From a checkpoint of a small mixture-of-experts model trained on Wikipedia.
Experts: 144 SwiGLU neurons an expert, 1 pick a token, a softmax router.
Below are experts of layer 7 (counted from 0) of a mixture-of-experts language model. Rows are named router (the router's row for the expert) and show model dimensions 0-127. Each number is 128 + 32 x the weight over its row's rms, rounded and kept within 0 to 255. Numbers have three digits each.
After each expert's rows: a language model's description of what the expert responds to. This comes from a sample of Wikipedia text that the model never trained on.

# expert 10
router:112154112161211078150101115157163181118096149125169124116107185141103153119145195135136087081149048100090137167138102121110122186097124123190147120183106120161163122113116140165142171103076062118153118166142092124127078156111124105185117108109147085136104168049107140102148160074112123135147099121071198157116143153155120128141134162118116181120123110152101107124175112125055179134136
Description: Spaced pipes, dashes, degree signs and colons between numbers in tables, as in tennis scores 5–7, coordinates 105°, track times 1:10.

# expert 8
router:136084178118203171096079142127178069126147152078116156087145107143118137161067142085051116073121148148101174151096142141100101175104117109145136151128123124159086105091159157179133090109120071180170104133098111164171125156127111128153133108081195139127072171083158125085183141124127170116097118164112165132111081137183105128132122126070195134096123113140119113160162163089134163149090
Description: Word-initial letters p, P, b, F and words like final, debut, first, as in four-p-art, check-p-oint, in music and sports text.

# expert 4
router:146081159061154120113072090156156112121075138131095166108130147112112158165134152189118136126084158098085110142138118117144126141134166165142167152164107102145126083121139114121073162139148084182174168167119115204192101151125111121129167069101110031188152124099102090110129141111122095090111167136103063109099126097086094113061154149096127179151120168106139136161178180139120090110130
Description: First names and opening pieces of names or words, often in tables, such as John, William, O-v-iedo, Lou-v-re, ac-kn-owledges.

# expert 1
router:175160146111135090149101145134129145086099166106153100132138099109060189095079158109098118159146087120135100115176205095138102086134151074136107150182144087162125124165104144183122130076165128191157134120131141165098147168150131150162118145076138107141097084161105066071132158129089081106177149132107174074129144160168100159071131129108137110145073169140087093175117158099081112179151
Description: Short consonant pieces and word-initial capitalized fragments inside proper names, mostly personal names in lists, such as Al-c-indor, Dul-c-ie, S-eb-astian.

# expert 9
router:117158161169182128180108116169152092112136078141141146113134104108139163138162202139116135050157048146137161147163161090038162118139125094194142112136167138115190134131081072109136111076153136141146152199056114131158149113130138064144153085091129123126080154137144117096174142124109153110139145142062120147167125150097097138114127131038125157150109146151117103112142125140086168130108
Description: Line breaks ending list items, table rows and headings, mostly before a dash entry, plus opening quotation marks and brackets.

# expert 2
router:076113150138124171063111122209159142121125094093154093157107091181084212167119155109114146104143102174134137100175106117134108157113159134160127152142140128229162161105078113089106092089112085140149133159104117108090108111147108105166141067096168117138109120116187139105108197075101154135171140124116177145108079136105108173076155169135109152106131126148127107135174136092130141196174
Description: Commas and list connectors like and, or, in the, especially after place names, as in Peru, Makassar, Black Widow.

# expert 5
router:132124095151157106098137065171138088167106157073138086206113152186077110121135100174097121130142132177091143125074171116113081135096130160151129128155155125095185056119113114185144171109115143190131113132138109128137163115061137079186107134101145128126132094111135088148166142095027109128142161171114118112171097098178130139084131134071136162155117066187096138144124166129125115141145
Description: The piece right after a lone initial letter or short stem in a split word, such as t-ent-ative, Per-om-yscus, exha-ust-ed, F-lor-iana.

# expert 11
router:139137097136139115111082075147138093148108104144133130103181162125129170116112133144105099160203098143116144118177178088135084190133148094117160163109119106166146102112099137128137088095097092102163160130115094145152109092152122121152139088060128128168125159138147093164144141073098120157120201130140234061080085110069093181107184154136161198128127105150129114119146164055092130150114
Description: Prepositions, conjunctions and articles linking clauses in running prose, such as that, which, after, with, due to, even if.

# expert 3
router:138169126106138159150124100199101141107127086166190113153181103187121124129089133136097087126105148082132163092121156097086172139101159126177154149107137123175132088074156137105144093049134102170193114122071128186136142144102094065155157113131093130132124152131111100167124079063134181202103091151118121120146177147123097191104115158103160126096099088115088066129176143140140133155121
Description: Space-prefixed Latinate stems and prefixes that begin longer words, such as un, res, pro, sub, inter, and whole words like career, medical.

# expert 7
router:113110110159143073130079028148154137128151154141127160144145102100078125150131135129157121088137063131034184147152126124098168127139115108107129164140107124101191129165135107063097128141145117175151082113121098168143122106148179040143088118104149081153150130138187084123103152104103121171098166119113138172115139158114116131105137118150191100147108086182162098182137130143062150193120
Description: Vowel and vowel-syllable pieces inside Spanish, Portuguese, Asian and other non-English place and personal names, such as Sant-u-ario, S-an Martín, Lisbo-a.

# expert 13
router:143154086132213192128127087130131090089115136158089078186175158142142147075160143128126128131116140181105167102135112051133078166116097107191146111103074059130122165155135108126106119090082097152179139151146045176134079136107177156152100116125104068187126175108119129134163121109141110155113135152130172084165149125144106140100097170154156187163123121109110100164138111092103110152142
Description: Forms of be and have (was, is, were, had) and plural or noun endings after stems, such as years, females, buildings, Dev-el-oper.

# expert 0
router:110146118160134153088076159143175133176119090115120122152136133187083111152146090176140159118162090157122127120100127118113164136092103118140177152155059119164156087188107161132114057128092123182179063155156087148130163121116061127140168129122194033143135111089105148150148125131079153158119108119101128087115159105100160095139112161067176117088112172163113115138119102124064195138128
Description: Mid-word pieces of names and rare words, often ending in k, z, ll, ng, such as Milwau-k-ee, Ha-ak-on, Sk-ull.

# expert 6
router:110159153086190100110122088134117141094152126104133117101171148164085161124077112141149115083135088187131123166152127143095151196094161064151173169133154123130149164164123083130090146117144112113168071151063078127095123111105101131153137108131206142193060150064135153143125212117130071127130132100085133072131177181128089127127142153126167161176075150147113098148134126117110126137165
Description: Pipe separators and empty-cell runs in wiki tables, plus closing brackets, colons and periods before line breaks.

# expert 12
router:131132104078153125168131115163154118142169123092107149154115125165150163153072107184137102136126116141117122114185219094106183153080146115162149154130146091168120147115174107145111110108094144107155108116169110167147080064121085076157134094129117130150113117153177081165174144108069099176132158142072103118120138109098123087116108168126194168174125086112094089142138213108069175147075
Description: Nouns and suffixes completing titles, offices and place terms after the, as in secretary, prosecutor, Bishop, town, district, electricity.

# expert 14
router:127108163107142155189108084112134186108083085111140132131129127152141119147073130088176071140115134101064122140127124100140124102118146052143176176103104148137172148122147108117151102088060140158171139129159076106169154162079183084158091095114187098183108112058124059092121125135080160217089147121105125136118106123104114173127109109112127161194119168123163131085122159117148156124103
Description: Inner syllables of foreign names and words, often av, ov, and, ed, as in Mold-ov-a, Cuern-av-aca, Alessandro, Kolarić.

# expert 15
router:140132136139100105141018145120092133094152152162175134147154122173129147106140149111154104079141041089137127116114155133093146177114181155145131157126123100134134151145152119084095143045072151130150130192135113124107100156107118120154151108071149081180097125076168087121098137024115165127120157197111156130172131142096135133100146132083146124126121092170125081137146180139108161185161
Description: First digit of years and other numbers, especially after dates or in, plus month names and in or on before dates, such as 1987, 1930.